Below are experts of layer 7 (counted from 0) of a mixture-of-experts language model. Rows are named router (the router's row for the expert), up (a neuron's input weights, with its number) and show model dimensions 160-239. Each number is 500 + 25 x the weight over its row's rms, rounded and kept within 0 to 999. Numbers have three digits each.
Before each expert's rows: a language model's description of what the expert responds to. This comes from a sample of Wikipedia text that the model never trained on.

# expert 21
What it handles: Sports years and cells. Final digits of years and table cells in sports career and season tables, plus position codes DF, MF, FW and US state names.
router:474560528503513528493465510562500492528514510514539526499477495510494487515511521532509508516505486474474526532503498496505485486543472541452526524474511532519461463502532505499485505477533495534541484484533470469528494460481504493444515478
up0:439482548510524501490470467550450560524471526513512546438515515540507525497494490528474500496509495497473502539455477490504506510518437529473513544515484470512486507457516508510459540478531507502524520484548471468505531467485515501494484507
up1:512506505515526491515500507489490441507491520513545498515454542492508532521472509486491492498483497465520540543525479490512494466531516467526515502500499473570509516533489475494461497507513512482458482486497448500530450494474512485422508488
up2:471495502500498510548500483483516514474501488503492540488456496479491504495465536497471522519506508465464521502521495470491518470512501526494505535472514500494489511487469495492501507434550524490496512480517515496500510474475455505504501494
up3:535524477499510508500503493494481471538470509484475516502493482515508481481490480514493503487468507507533523547527446529493493502512492533507532519517471456538507496471485466504510460501477521440514458507524497493470492457529479508521519482
up4:524501550529484459507463525506498476523522502488497509501535506499482498484475478506507567525499522498549497488514481497505511510504520482480512520533507517510540471420520489501555484508508519492527526489499470489461503495499499478514473466
up5:522538471520496551526498481455504499511491534515472538496482451497487465514522501553504450471531538499477473515544505520486526484477489509518518512483502510504450487514497519476440461503514499496506512472494484540468487491438481532501504500
up6:472515496499489517504522492476463478530465514524501480518521475470483515496489503502487508475482474535517486483507489527474510485564463508492548530507492516497495522426502494488482500454524530474510467485494493496464496454528511467472531522
up7:461482517518481503510462495498509502468503522511561512498513497480513505511467548496490497531546473487504555512496478507523473471513550518490483441513511499500534504531511447474562527510515477502495502472463526463532455493508526522486490471
up8:518502479501543499500493497500517494507505495516495498505490539507517519469512497581491486495484548477526552531503486511481505496485466501523478497517465542478495514518486579468497491486463477498470498531500504507498484521483500544519514492
up9:465525477495528521529529497521490506490517507528488534461467467506498438468506510496498494452487554513481479472501469491512466472521500473476496471519495500490473552528508549485463519484507476523495474490479499539472473525483499516515510491
up10:496537508521528482527503533555487474525506510515509545532513502525538492449547484487494506480475522535532498539542485497546511564517538503480498478488480476508532497497516449528540502522496516531509518501482525490500473482523500487500460464
up11:480518477543489485521516521533472491534470506544513502511502522482506533488509517521475555528504488474532501527515517489452484537465474499495486492453497526527489475472531486495509491485488480483501489503527497528480509497517516529465516481
up12:508459495510477452518481489516498483504464500509510498464526503489511515511538519553505490490538499502528502567535482521495522466476505528493468469486486474513495515489459513515448491452522491478513529515520462538479517520491524501507481496
up13:517492510523494505473491524479506480485495493477520520485490479509497498523497519536489484515470491508499508483486487507509554456444485500489475462544482532520487467517447483485475513516565491533504501489488500521499482490478499503482512489
up14:473478514515494461506485500544486496488500509508520493487506519542531504458520515481485466526550517524512509530537488498516458506497453445487485491459450477519502493476542522498450512438506477554522530463514471523574517491509478492535508485
up15:486509503495475535503511484494490475508496522515572499483468505478479511509510492502503470506495504534517483499510484471525506506492528477538464503495501490544459478519538510508480542487486478568549525510469498457534472508492472489520422489
up16:547513535536510508481521478479512487496492468509496474473500523546501492518467521495471503524532489520499548535472504541482500500520509461519463476497479502472544501478497507507518530506502491520456525468491460519510507475527510475476489480
up17:511522491544518517521520462507495504508513481535485534498496520488536482500489492530488497502518500495453484482488488435471503511469477537475482504501501473470525516444511465511491486551522475516520507496484487536464508468558475522565529486
up18:540566511504509522508447499520495442489498494513536498510478499488488466519513500513467506507496510470513521507496471520497522479464512535491526533539512463507512477483499580512449499508486517522533461483540466461496496526509502509506498481
up19:460526505522497503493530480503491489508516465517470499494512510442513494447527508464458506462508522487517491541512457476493510510490523526530487513435466522522505516460515501493516518465472501548496511481515514489480499553477513509453473490
up20:511538512505512507493512470526517486495511529531508506473513501511479484497567507500498485448512515548492507540471458497540493504516467480483518528466485489473489460459513516468502478492483531474454513479456469515485457494503462545522502490
up21:518480504533532522523503496527475522531487503498540516514476484523528472466501513485487483526535507488458521521501517521519498435481476510477497541482532536507511483504507504442530526443530520498505503515549497500540495484512500465491467484
up22:518488507528503540522499480496532474494499474551493508508507475499497518483536482509490512429483521482472495544495440501512481476491489528474458525524510521516464530486481500479526520472471514532465483471482474521529482460544499544524509485
up23:498487544486508509480513470541521505479524517463546490524473482504525504487476472502489549480492499497502477514494479515490453516446507485469543508531472491503468471519472516491487502499515503473478489515536479469467490537462494491465506491
up24:456518510492547472486534476496503507546510493512460514515474505474520493483527499454477504546497529512518528454541514500515509490511498511513519513541526498512494484516500535492494470471551453495469512495514505505542513470524569482471482499
up25:513537540513494558471482530478549474505512501491498507526491442489502488534494519543494459527517512448488537508492519494502485487521508574480542498495513483504502504473497447515468498477532480540503519488465499458480484451562520494494496503
up26:524525498461513520503516499518517494486491515496534485469501505491481474519508535522498528500494495488517516501536496492546494478486474480540505503494479496557498505477495495473498577451499447543493496458532512475492467500533539481531503493
up27:520469516525469479497502493422523514501527497510518494491512522497500482516526540454480510495517509494459496480509452498510437512500482541520494480508478514532491478503464526483513513446506520564491500461482499489455502511514499567556521477
up28:498499506510445520492500485466513518470516457502493508517468550510491489537548470527483490481512501466473521517489504480515536495452513496458508505450492526513481490502520524488480556503485498553506492487522480536520509472458490536503539512
up29:482507475499478487494502472485484510546554509525478519486506496469511485492544498529478520502518554515519500468530499448506452491480483510521526522490456456498469495470547515512494517493504472520508516505462482454469537485516495527524496488
up30:534492529506475507538494494521537500483490493509456526469511488515511479519511484526470532482575556479495528522498519509504497523513476496500508494514513523510464477520515507455555492501502495497512526514449508457510509484502504481510495477
up31:481520480497532523481512484531515487512420492508491498457463514491484505489428515477500540508485491518475525524494491539481464484496519507474476526514481508518473500509491535496532530457543460503530509483489484482504485462473478493485497489
up32:479551499494487491496511512522495473500512482491460502492543478517490453505467497471503496509451528515467486508532466521516479501476497532511516530528507510509480517479480458509471489482487520513547491475528489540515521510518516507509547482
up33:530493497508501515471519488474476466506507507532495529446527463511513491464491545474521492480529518486469497531504512472528504494489504488533553508486498532515456533485515463513551497460535521446537476486511485511483471446504504504507484474
up34:539494503458527521482490487487520487527513531543506486511504463466497497496478511472477484459507488513498555494514493494483484526474507572457505548516482482530523488505498482510531537526468499483508527506467516445472524440509499540512472487
up35:449489520499505512493516498466499460527480516506538530470492496502484488463483491557471500489506503475534493504549480545507501506477471541495498537480502504517500508501485498558472486490494475483486497500520476485487505491468496461471469504
up36:533516537527542478453523451498460514513537456490473476481518480543513548506498520507497475466482488507463502527495524489511442529483480536482488503521482474524479513517489534504490512516478496518509523464507482518553501519513495492495523475
up37:564496524534532526502506467488523453526536488499485521472520418513530497480521505478492469462517516522487561485506493502499512510505493528474494516529474517512459517474480501537506512479488529428463511497473457467501502462432517504489481482
up38:506477511536499493506510506496500545509503472538497457520499531518546478465475467472515511521466529527506476533463487456502489503488452491531509507524457486496469456497503514531480489518508501540525546482518506504513452525488501518513580487
up39:490488484506502510522482501469492495539450507503539504508483501521520499497501483527509511493512480520505506549551529481499435478504502456449514504493465525493501467468510518513478474477558491494489526502494502506494525517528479526494485492
up40:489506509540523499465561509504528497478476468501497508499484476519506473509511522520503491517514502485445550568534455495530517502489493491511516515520484477472451500453492508483478511522537487481534490477530484449509493507499531481481545475
up41:490536531538504508516489492510475500517482485505478463490490443496505515456489472498496460474525503469539488510504501491534521492505446527509538505517522506493503481500523509458502514443508491490506490480496500547519470482526518482519491489
up42:524514474522556462519469501544518512525480520500449533511477511531515501483515494500497498491499522529475508493512531535510477514471470492514501513530498524526494496529517532480502503489579508519506482498510501536534464475515511490458476479
up43:478519503520547475503485556511513519516450481512487527490451501498452479483507513524496524498499537497425522537479500539517448474479517488507524463443510488497528492501511500467503502504511501502528467483474475494514499489513507496534468498
up44:478535508519487492526487510512510509504509550521475491532483498467511550487481545538501484496522502508511443488529498475508519485491494467497501500460471498535504463528485486465483526519484508457488495497460514508500464500536490507500551480
up45:485555523513501482521511494527507508510449531536447511519479495535510489454501508476487488496503465525509461494489458489509491487494514535545486438471513494523478489496490522490517511480535525483517509470549456513561490532491585496494502489
up46:492537531480516479473483484522500498523511502494512503526459452501478544479504541491484482487506504546445531503516455498502486522496455498540503471469493477534469500504453514480474506542513465538459490479521508488498501516451507482479521494
up47:485508498493530526532480496490508456478515479511529463501490536502512541474480569472490489466469548503508472526528490470494486500460505499534484512456491508504483476458448500536488492497487510523449497503515476482519494484509488497512484499
up48:510499520550535482524499475499505474511525504530473486448503521528530506473561506485499545528480483477488499544509509504504527511498459517441501511488464490506470505504518506492524454518525525483461516509506472473521498492569482520515506486
up49:479520511530482510510502517528513456500525458549486517458515492476514521472508517491494550492489484470480488514504515496469471510553482502487493464496492496484483488531488493517507494528478538481475492415541443478490501533479511493508525479
up50:474507515480511488502514499521532471532473490520461489465483537513499456468501537526495507493532503525513534517508478509534516514491513478487474483490502500498521528492490510510464475497534507486549502497496500516509494504494518497501421485
up51:511542519490489472507508489517507505455497500521519470509497519507479454495495510490464518501491510458465441486510478491548465508457559486540469508502478500515485468482513543508494502498498468523502520496520488531576509513536524508501548475
up52:485468509532533512508544473495471472466509503539505469472485519528542493517524565489540499462487528528553540508516517486492502515473448493486450494504515493471491514488516520478496469526467553533459500482537497496536496528496544534537497473
up53:553494506562524516496473533522518461501483527510516472502473477519494478484528505533546525453520518517462510483528521527491522483524502539505508541492476478490536443488510504518526482447554488469526459439557481503535537477523479491481497502
up54:498508502525549483501503484496517515553527514496517531494469495481495535533517469473489474480490501490506506496510502493515450525493453568514456504494495477477498513502509524508507492499458497479451483526512430429484516456538523472503510477
up55:475530495465564530484526501528484495476486538506511527503511560510508527469508515524497486527501522517524436480539504496514487486481501490526504481482471525494506466494504532491518484508527471526522488486519566505508527499543537465455487509
up56:527480528524547517507502497541520484502503508530519531511503494476529449438527486521471548495494513453456488536480495509471508492448484520513505521491489520493499529520518507475533480552474494429512516451531460517495527498510528533520500482
up57:446519509503525504539497485490551506480503509536483530522515483473514470473532501499484456493503540501551501512511532490530496488512516502501516554468478494518497486504571559512483458429542512512483502463504431512472498480508545474577497468
up58:462507484498546522517561475538506510522531539529448506517507448470511480468502463467487502500512525489519502487516518499507490518477548509469505515490492493495497510512537493500473479471457467503466491511526517511493483515536521513488491486
up59:459491468512541500505510488506502537502489490535523481487527508517491487534500507440460510513497542493498487527553504492529477518507478513487475513487460491506510508511515530531493508508480463521511505515520496479541476545521461501532510485
up60:434512505533539468507489502495500497547514489514509503493510490501509520496505493459495459506520466495464513544504493474523489505497499553480496530491475520522471472467529534488495515500470546514524513556495475469487494490475477487490505494
up61:535487526509480509492504444475504511507515487546521516534491510498502460463528515499486484499482467507508489499491488480460499526469493503487503481502491516502508474500480548507543521532527529516462532478522510515452492498495504485510523480
up62:503489481518485506502522512516504447532543481511448541509518519498457473492535515508467555488486520479512495496533515471486492515488477526505514513488493498523521515477466438504486511498482530448500520491511467513508459470536532514506480483
up63:475549475529479491508504530492486524571483517503464524500478470512514519440558503499490533513507497494445534534545495490513480483516497473496475482494508464510488471484472514517531510479504462505475467491501487502509496473501470538536494479
up64:461525522495470504547489523494505515505533474503476504478486520502501499513519534473489514518523484479463515495494480536510543491513553535502533509472496491491505499472473485497486544483458524535489520463546523477472511461504480532513511479
up65:493533524522521518519516488489498524521545493461530555450492464517478502492462482537525548496491486499509464542502488487473540514477546554554521522493497537518478480459469499515473490493469516501499496496510473493523513503507494494503552503
up66:466558466515489533507484529504519511543472506505509469492527523468491486455479527501519517465503445455460515540528461483514526565514495481494525527501473528488552541491472562482518494502492476492507468427482498565530471491451475514507504488
up67:481493532493488488515511477507521519524490516528507434502458489516496456538479502516507523494522460468490523513514488478527446509494457503514481453453496494497474505513489465496440525523523479478456479529524483515469531545508491506454548475
up68:503496480513491526469497499499531492529486494493541493484485540472509533523486480488527473493453493495529548546508489484480470513489529553534487506523484531490506519485515518479510489497518527504534458515502480529483489501492491515546506486
up69:542494511526523522458525497528483462525492478536452508484515496477494516514460493505477494449546472481484492518508510503473508534539462512482521528473484502512446473490523510504492483488490538517492494481476482490496477498462481515511505490
up70:486500496501493484493492472486517502484508494554477511461496512533486452506477493431474501530466507519475471544488484490481527446502487498473480461511442499509488513474460544507504518479560539493473532499551510536508485522525486479470499512
up71:506493521455480517504475505483465474502480530470525507532499458515485498464463488429461472462518505526500494506495474495548483496523519510502466494505530479560477482487516468499476513471514501539512517502493484471512469495529510438500487492
up72:498474505541515477511496477498506476531523493537496518530446527503499488511528496523514512493466499470508524488509471475505475496554505528511486500496480483505483481467524541529488495470531529486550489521517475517445529518503534534498513485
up73:540500562518555501467478501485515480498515514509510523469489503477488517485513506532514510504496532499486502512468496499538558473509490500485503530522481448494518513539508531498504470498484474534531487474483537491526480462463499576518482481
up74:469451524491490464535477458500520515506489506531483502483542490520490511467491513494476479469519517511449531521472488504511526492500499482500521515485504524533512483466466494460503530494515521546510525447493507507467524481485487487549548485
up75:458481515529475519502523463399518530478456493499497508492519531486499519490539521533515568468488540525472548490490483478532498513524530498499453496506500501519467511531485490478515532485525461532467536510485508477494477479510528547505475479
up76:466468510514476504511492508540484515481482489523494512515525507493526521474539502499508521502475507467519509506503443459527543523508479516502480550529493502497474552477505529525523506455514484498505495511572540513480515467461505494471556471
up77:462535501503455496513553500505496516522503496511535518533458484491507490512526521463480517498491513495498496499517452495535489497526476486466490471519493440531472521509468495494525515504488504512515487530529497517529489536467520458533505468
up78:498488493540513464502476485513486511537528476500495499493489511494539542497523512503517491492512482546538489516504526454495485512522415478514505537490508465474473494482494484471502502451485482508462521495511486491498510501486487463536485483
up79:457521516525497476500485525499497480475473473507510479520488497452479549505475482450489512424497457477505475565513498486503474460531484472507465528476463519508517463467512524473486486469508519517435454469474470517551483500455456485507478471
up80:506536515509508517508486522500499463546515496484456486487506514468511483495517504473455538513523520499482560467511487505479515514541500544489484521502484501533457477501482476513507507491513474514525472515548484464508511441484546424478496495
up81:439515525498569501513458479529518504498509525514510518476486491481510489488542489554472508444494556520507532495502491525520490470495518534485487515428512488521512442522522505509471489476507489551483522471465509482475517485494499514478508493
up82:512493518509542506486539487531518543499517461508485534508451539516514509488510521564473550542470481502506463506514467473515533455473505499526483471468470488522486503483498532485505505550507505498503489485487515488551459499538517551539512506
up83:502463527505520467524527485567476494516496507543513506504471507518529451486498528516506489512527502524468503479492485464505506487495471485522472469479508460515496497504471475532533514525557482493486508485508485557529491505486511478480507479
up84:514496455510534488499515487551507502511490521509524533515499507480529503507549493499508524485470587490547516467485483457506517518538505437505482542526486548491503456486567492506510488476497477506508535540511489502520503501502516494469510498
up85:511517521490536512523522477482487519503450514521474497478535527543493489504500475484541502474519529525493479524527509515493513504501439542504504481499512490495467475492523487461521483456509486491477486485522509473507503494529459499497555512
up86:474491576505507550523569492490503477508474523537473553483506492509525514477507534517525500461507501466477462513492497459540516493492510532551511529523502527511484510469532492528476493514520520492566495479493473489525471520511525497496505474
up87:499483481550513501510540485495498523503514565494485503532478517479497496461541537526462499520480490532471505511477452520518522488468509503473522514457525520491493513477440483511537512456486539488497487516481502522534453503464536513522549476
up88:526519504464484515497523522533540498509499512478502502528512504520488467500495508460471524515498534547472504520526505509512495511482462547482467492524484543498536509474533500512512482516495485540458503421474488552518500516521501515520498485
up89:553487537503496512531520492472500451530499513529512467464469511512497497493475514472474516509540518479476527524503488501479428498502490524472466514519490508476506512470491488503477450530542511479487518496464492520507456516503505509497557487
up90:442498510491520509532505490483540523569500493496496501490447489466500498493465510527509495526495528437521554455528483504499530456467484532504507521490481516494528481504454542470445477504492524533492529506496545445486517482476528480481469501
up91:491514469526495498530479490491518468528460515489513500429543495483494461497491495534494477478490550499509501513487501458511461506531508493490443518490518460494527475527477490456531505484500471475471522470515544494496441464513505465550530475
up92:559520499518495520502513516537540458527503538532503535497525474519512522518482529509478528496539513484477542501499496504478496495452515542494493495463464489485495473483523492507547528523541511495502509467468459442486470511490502538464508467
up93:480505504576548494508491506550512515527543496499527545491515481513534515506493507478483514471500556466532525526496495468498476475525506528510497493456495422504498497498544514547517487496481495492525484496457452486505488506477513540492562493
up94:519508524506479509499503507484549505478533492523487548537514451489484467520481515507506523487452487509492488462507498521529503526509530467548464526493489512475513446514519540494496477439470503515496497485493495512466529492514461542485538476
up95:451491527506482515503463526480509485505497511529512490527500515471525532515481491518506509484468491496478483490502476490531488486521500508487490568522506476487542549524537457509526476503465458539539473505494490458533495477528508458528551489
up96:472462468494497468499498465548515545523480495515495504437458525480513482483526518493400515493507536518489518475487472494479509491537547508468510490497489503515474510510482494476503489509500506520533515448475483547497526483435526520527533479
up97:542503544501490494498483518529510461505500511491503497499491511479512473508527501497534518508495516525476515528506491507526455451545512495514517494495488505494474456537492500504489518469544483543560513522546529488480498465503521492475485504
up98:496503518487500508536518483513537525471436483563491493463482533469507494464531535489503524501521499497446513520511498528486509524458442528490485464512491474529441479508466523516542511469504510466502492458492477507483499507493479514539535495
up99:487497537556510478483508502515514468479496451523486472495457511491525481468544491460472474490532541485507502472499493506531512509518474541500482468505467504489456499530503547463530557513483466528539503478487515502498473496542515561489501475
up100:495498473478486523517454478551502482507489532481505490529502487461529494513466473475500503492524500486519556473476478506501464495484533528465444470476482512543526470509518512536545505521516476501525495468513449528555470484510490480472520482
up101:471496506515511537487480505531484473519494533499534509517500503481476489532517483499497519464475493515495512531538469489523485449482534460478548480497489499511522441513482477492543493505532484532500500466511511490541475488485514480472501490
up102:519539496485524516523499520513519481467477527469510550517504486498484494431515514509481513484482531494475508495501539495529529469457511540455494504467463530530496483468528518514506496489488460506540503501526503502489491495509491540558514496
up103:505500493499491541536547483508538529499489506516541541499440501447500476486446540470472496480521488515508526476483510517478458474443526475477427515503507483503507504507535565520542537509512480491470473469499462466519488574511495509514501491
up104:496546486510542526519515491492523486537527476499508489507459510497512552471519517513516503501492489458495526493496462513522483476520506484506570535484444513509514468472455494477500492483491492494476464500507514497517473456426503473488554499
up105:470517483537513540513488505452493475552503508471482536505474488530497467510518532523477504513525521519465539514478466500554506515524505516489509510491484509485498447491472552473505486483508501537529476493462524490491471455502508506492491486
up106:522501480527505523474491501488515511493530497510505497485449474477512469560482490471523474482538484487490510532497514464517542524466432519467497550483514467484451495468497493496505490520499513528459519511486452484516454473503471536518516461
up107:492551547476530482466495462524533520486504536493503468497492490513476476473490530551501505513488497462481498505492501525482523497499457527477488505509497490513511526507473549484549497479512500487499498483550469487555475471492503491458537522
up108:445513537539521526509510478528508501481501524518539495532504508492510492451500524518477503499502471530504463473506481516498522474502491494463500511528482492495483505497507514480507480480508505528467486496549497513496530501490567477512508493
up109:501521511547529508494539485477499499492484497496517460465453518533488468531499526513486509532516503471490521520512493475527485476514472457505487476479500553521502525460509458481507528500474489502533518495497487531506500488489521497542529480
up110:496494543503482508498486487459486577501532528481505497545485489468479463497510535469520515478501521538522539436501486536461527479488503499457498509526463529528506501457499515515488541486517514563509522498493486486469544516519533512484516497
up111:472494443512512545540510478539519538487509545520528520469498486494496475502512476524493554513495503448460533513522507489483468460519485571485476497490478486492491488491522521501513496512512489479503528486446490464519464495485542486485484499
up112:519501470498497505529494524538498489481491510482531539429479493531514511437492535511438498500515546471470472524516494477523452488532477480509503533478500492536539502475527523505500464507484490503527511504527486565524494485445505510540442487
up113:467499552484498499524510479501485526501491501500515517449462446519538485499542497528487506474513503501528469547540546495493529518487489501504496479457473462521467476498537486460448468491530453524513524510473475511496456486450486505487514484
up114:488518534475468518465507527479498466479503502497470520470485501492514536525473505475480536494490449496502505514500474498504524486514493533474472433493476499515544449486479477462467492507513497548535493513483509520502492471558505530475483488
up115:505469492505491480462506489502470508529505522492534511515509525493502474470486523502500530520513459511531530536526496543494467526489488504487516511463525489509476488515523468498475488500529555519484536480509491492557485463462497495479536480
up116:475521512531522523507537494542508460493476515543446472528487503481550492514531473506482518483494496485538519513514488508492518500413490556484504475487491455511484463525491508528484509529480541510515492515453511485469504476500525519465559458
up117:543525520520488524516514504483513504475489495501561507465508485525509521504533488527521482448512538518492546482492476482517445469530546530489473527524509534515454498491490471483506521469480527522487521469507508498503489458476438480494512505
up118:524510493458501485466464520523487428540529474487522504484496492491490481554494521535500546486467504471457512533459503508531489502548519472505459512502511532514473495517496520485523523491536492549526498519506480500516477481450518515519490485
up119:519483506507534488470489479518502481545483460470522500500468464491535441505508543518446485479482526548525521500536522459545470482485484515496435481459502541498498534499494487524491527501494470508492549491502515502461490484537485513482487479
up120:474497504524504506534517505534519517466515500514526532511494498497513499483484519503486537501477521461473541543489475480515460499495514492500499550518432472532547528484502508516516507503528500474463489548489492471533507480531520506499538489
up121:532528498515511501489528496538473542496529496532500574558509554485503480479524518485520485469514505510504518540520478535495509478490498495494470521497464446504499470513543513514484498477488528497529498467518500498499481488526496492494486472
up122:489463489472522562510530487510491505520497482518496498516504477534541502492525525512512516511509489516542488512511528471512501471502476482524498495500480515512458517503477501492493533497553466483505563486539513528522469488502516496533525482
up123:493450488526522476493513507511510512555492510486542481484517505521525485516527527448503504484521511522478526510502493480521449534509501541555493519495467543508524484502468494518503521506515477488502479532487461469502494424482522517530492466
up124:464539488510496481485549504530543515474457520480465499501441498528525514484543535530484532490492539508548477468539475489535494525492480501481508539483472485498503495508477501494532503456504491491482515493492477493532492510541499457475493493
up125:513509470487527460464518481483500490525486535541499512490481518488500535514503527496528487530513485492523507552494473508509493513499482480477514509468466500523478497512476422506510519481524468480488533512521505499550459525521503497452499491
up126:536540508484516536502486515515517484532515519502452507515498506505470510562483533512528489482512535513526483529496509551526476514498491484539511516467512477497479451512465480472476534485498514494498509477496459485456482475486532507490498489
up127:557513467508547525509519497530535493536468539514526500542443513460527493496501519522507508471492520462505527494522479463471473536510466496482510532469449510533519515491540511495472493485531463506466484547545540473516491480495501505470471494
up128:475498522561466486508552481570509507472484495482499521507523516465488492505513497466492523529498541458494565502492479520523446519507489498492503478513464450520490473549466463494508513504495526495431534513525484519583500484509527543544491492
up129:529509488509516503445485470519475506509505488523476521493510517481534508478535494500516449488506524524440504536502510490474503496521457535413517545520515517471489500464530522490489464486493512511503506509534519535474502487483487468516507480
up130:453501464474554513503475456531546514483498463538488504511521537559519465515523508517499471535489536474532521500469474508493495466483500511495517546465458507481505513506507540489485522463480496555441496517532473492449510503526503517500494475
up131:446525508566496538497459500518497521493488513503561506526504509488515488511529495536502490518532520486495510472498476494537474457502528495522526506479490491528475497485522472547509533520531471524531512505526496475446524473472546495503476495
up132:506503550482505449502545512519447466513498473514510503544496516506514533488512481478476473490451539488524450510515480462520491483549487489464511525498509471515477482522523494479544533499522488528510506468483547528481506467505525482493473479
up133:521457493528501491508492469501497462499471480518434496506546441494479442512500507513482502491514534483493530518459507542493483459501485510489493479475552487525503504480528493495483495492500533481491495500487534511467534543478544520509490474
up134:464452504487537492516479497499473504481477494500512500503497520471471484537506528498498517509522514538513493488519499479520494487529500467480498534490542539480517511512532504493535539460518501512494542502523518535545501547522503549501530490
up135:434533547496504552522550494500521563503465520464533477533520448486504477454497519510483518528543517500526486502540466522520496459493502539506520525509502483479491475488485554482521503453484516488510514458521500463508472504522497502546522490
up136:427544506499468488484486458497497521530488505511473473497484482552503481512527504515480480522501538457480500516500500462484533518468478513498499513472502531510490477489464523477467500476532497512545506479509511504513504477559505477491519476
up137:483496492531476467533513478493475553503500514502483523516495488543506534498482532520488521504482489490509473483467494451484430492528547475502529490508506524499464491500482519488481526483486515497511556495557535507529508456486518503506526490
up138:510488498523491505481530512512483521489508497495501499502469513513504459511482489458530466508508523507544502504507512516533494460496434465518462468496532484516475502484487472472491524506509485527507520510562525529549512522528529491469490479
up139:491513499510548530481507493483527542471483497495528495530507448482529519471526525516461479492532521497488540494503483495515478521481482536511482494515487511500489502512462505472540528493496454507476553496522483467492464469529478479487509475
up140:535512495486537497491473481503495526525533512539546458499497477493508451535446500437521492471495500491507522536547496471489466521482509496498509515482444472513513505494535505482490529491486525475522490537536504452470508508495524512509530488
up141:469486514508492546520492484501507506468488503503553484535499556519512508491484491482541525479520511492492509480484470484522498496485500501475495547440503474496556521509505530513512516439507510517524468515486507489524489464433486510516507469
up142:536484498497529489539488524508501502461468485505486491538460501493506464487512476519514499498504512521478497486525494581496517466543465527502486551483497460480507485512504500441484497455520500492514480460516511462518512473505508503467444511
up143:454508543489457508471496506505496494516545497497480507495483489520538505483481493480494494527493504516489533544496472488503511478488513502462519510531473485516511513497495523492496488493538487509483475469525451527521505493494517501482533490
up144:485503494455468478498493504473508528523517502497517530454513497509471498480480516514518498498578502524498512522498543511529480513473486494493485492510484527500478482492519548510466495510530502547496525463465475490502497492498509490495481490
up145:490507517488518510530499496523460476481519462491466504487503518512522499503539528501495498472486482495466516534509482525517489489506418500524438501533469505512482493489506519513471507530485518507466484489505507538470490502513504548523488466
up146:521529484514515467472488505497523451525518490491513478499484512507497489474477491475490481464521513492492491560535507465503513490496499514537507466456478555511479528488491541486471530485518483513521514441455466556556537512497519468466514488
up147:503465467545499488521504475512521489535497534496464474504520480469521498474482509534440481474519517444521563545500475510545482492506476530472521473464477467536487488523423509517451511514484483500465502509480468493511474507529510493487514484
up148:491479466473481481498477496509501465494464500509514497472494529430494506460499512471533499477517506511502498501518506477482509487476488474488512494474481518517483484488504514497431496491511505445498480491478504520499458543509519527480531490
up149:466475525510525505479537525505513470486487495536513530491490504547510475544541543500513523503512472479504490488498504490515494506497481507519494519519485493504524483509473527503532477502514474475516505502507461487515452471515561533517464493
up150:519514514502488523514505471493527529491500542509491489499511483501486536454528525439501482504505493507535464494502481497518470538477474504533508492493491508523492498504466527500503523466465487526467522478512472509502493469491503520498485478
up151:517461465477494501513472452504484473491488509521485502510481481509497502478512548533472487499478477554510510528486460496518473524521536474501469461487514492547517461535445491492570520497536495523468542492532487525507503511515528499511505468
up152:484515530573508491505486489513539497568513493505546486526497481482496475528502537510546490491494479510528508491525450502503524500549530528515527512482482459501482520443476523492465444483507502513546493475503502477518483473464529445463497491
up153:485509495495514523491499504499467534509489521458534518509500515497501509479508520518500463507493529491570495504527467479523518503493497513469494453478525528480516455526494486455485485463454498519483488503520513476570452479550495508499507508
up154:518527507514555494520479445504558518525492477530516468504509491517518468481526544502458512490497538477464494519495471517531461532505465514484448546475493449498495506509494498541522510519510498492446519498502499499524500503536506489523504475
up155:488469505508484503489458517486491513513493488487494458462487478475479533493522517530497502496525514532483514505491508513509542533489485507453481473468466504490471445493493520495453510515486500536494507481474497509502489518535496530518513500
up156:469520521532522495527510475520489484528503470518482502512478515462500512483521509556450515519537498494491514518535495515505523505492449551460502475475489483531496489507525502480523504502489506474445503475519473483490488456477513500518450489
up157:492498545498496489465497536553554474536476493473530519529503512481511523494515522483510524517508537467519480515489501509517496528494485547482513545513504458510500463513504520519515469505514509516493517456485490507524494537499499513455471489
up158:502475505490514500498534502492505469557480500530514485499503464455545477508509512494495510451497492525530490524513479518537543508510545482502480499444508515500486449517476487491509496466522499489553513493547511473488488529506476515488522492
up159:554495491485518494497518493500498453548498508535541511481488515510513499489482510528478500491483489481471528503502516466456502493490466504470471494503486475520523487475450504512519498517530502447517512542526485468463470478498479481490526498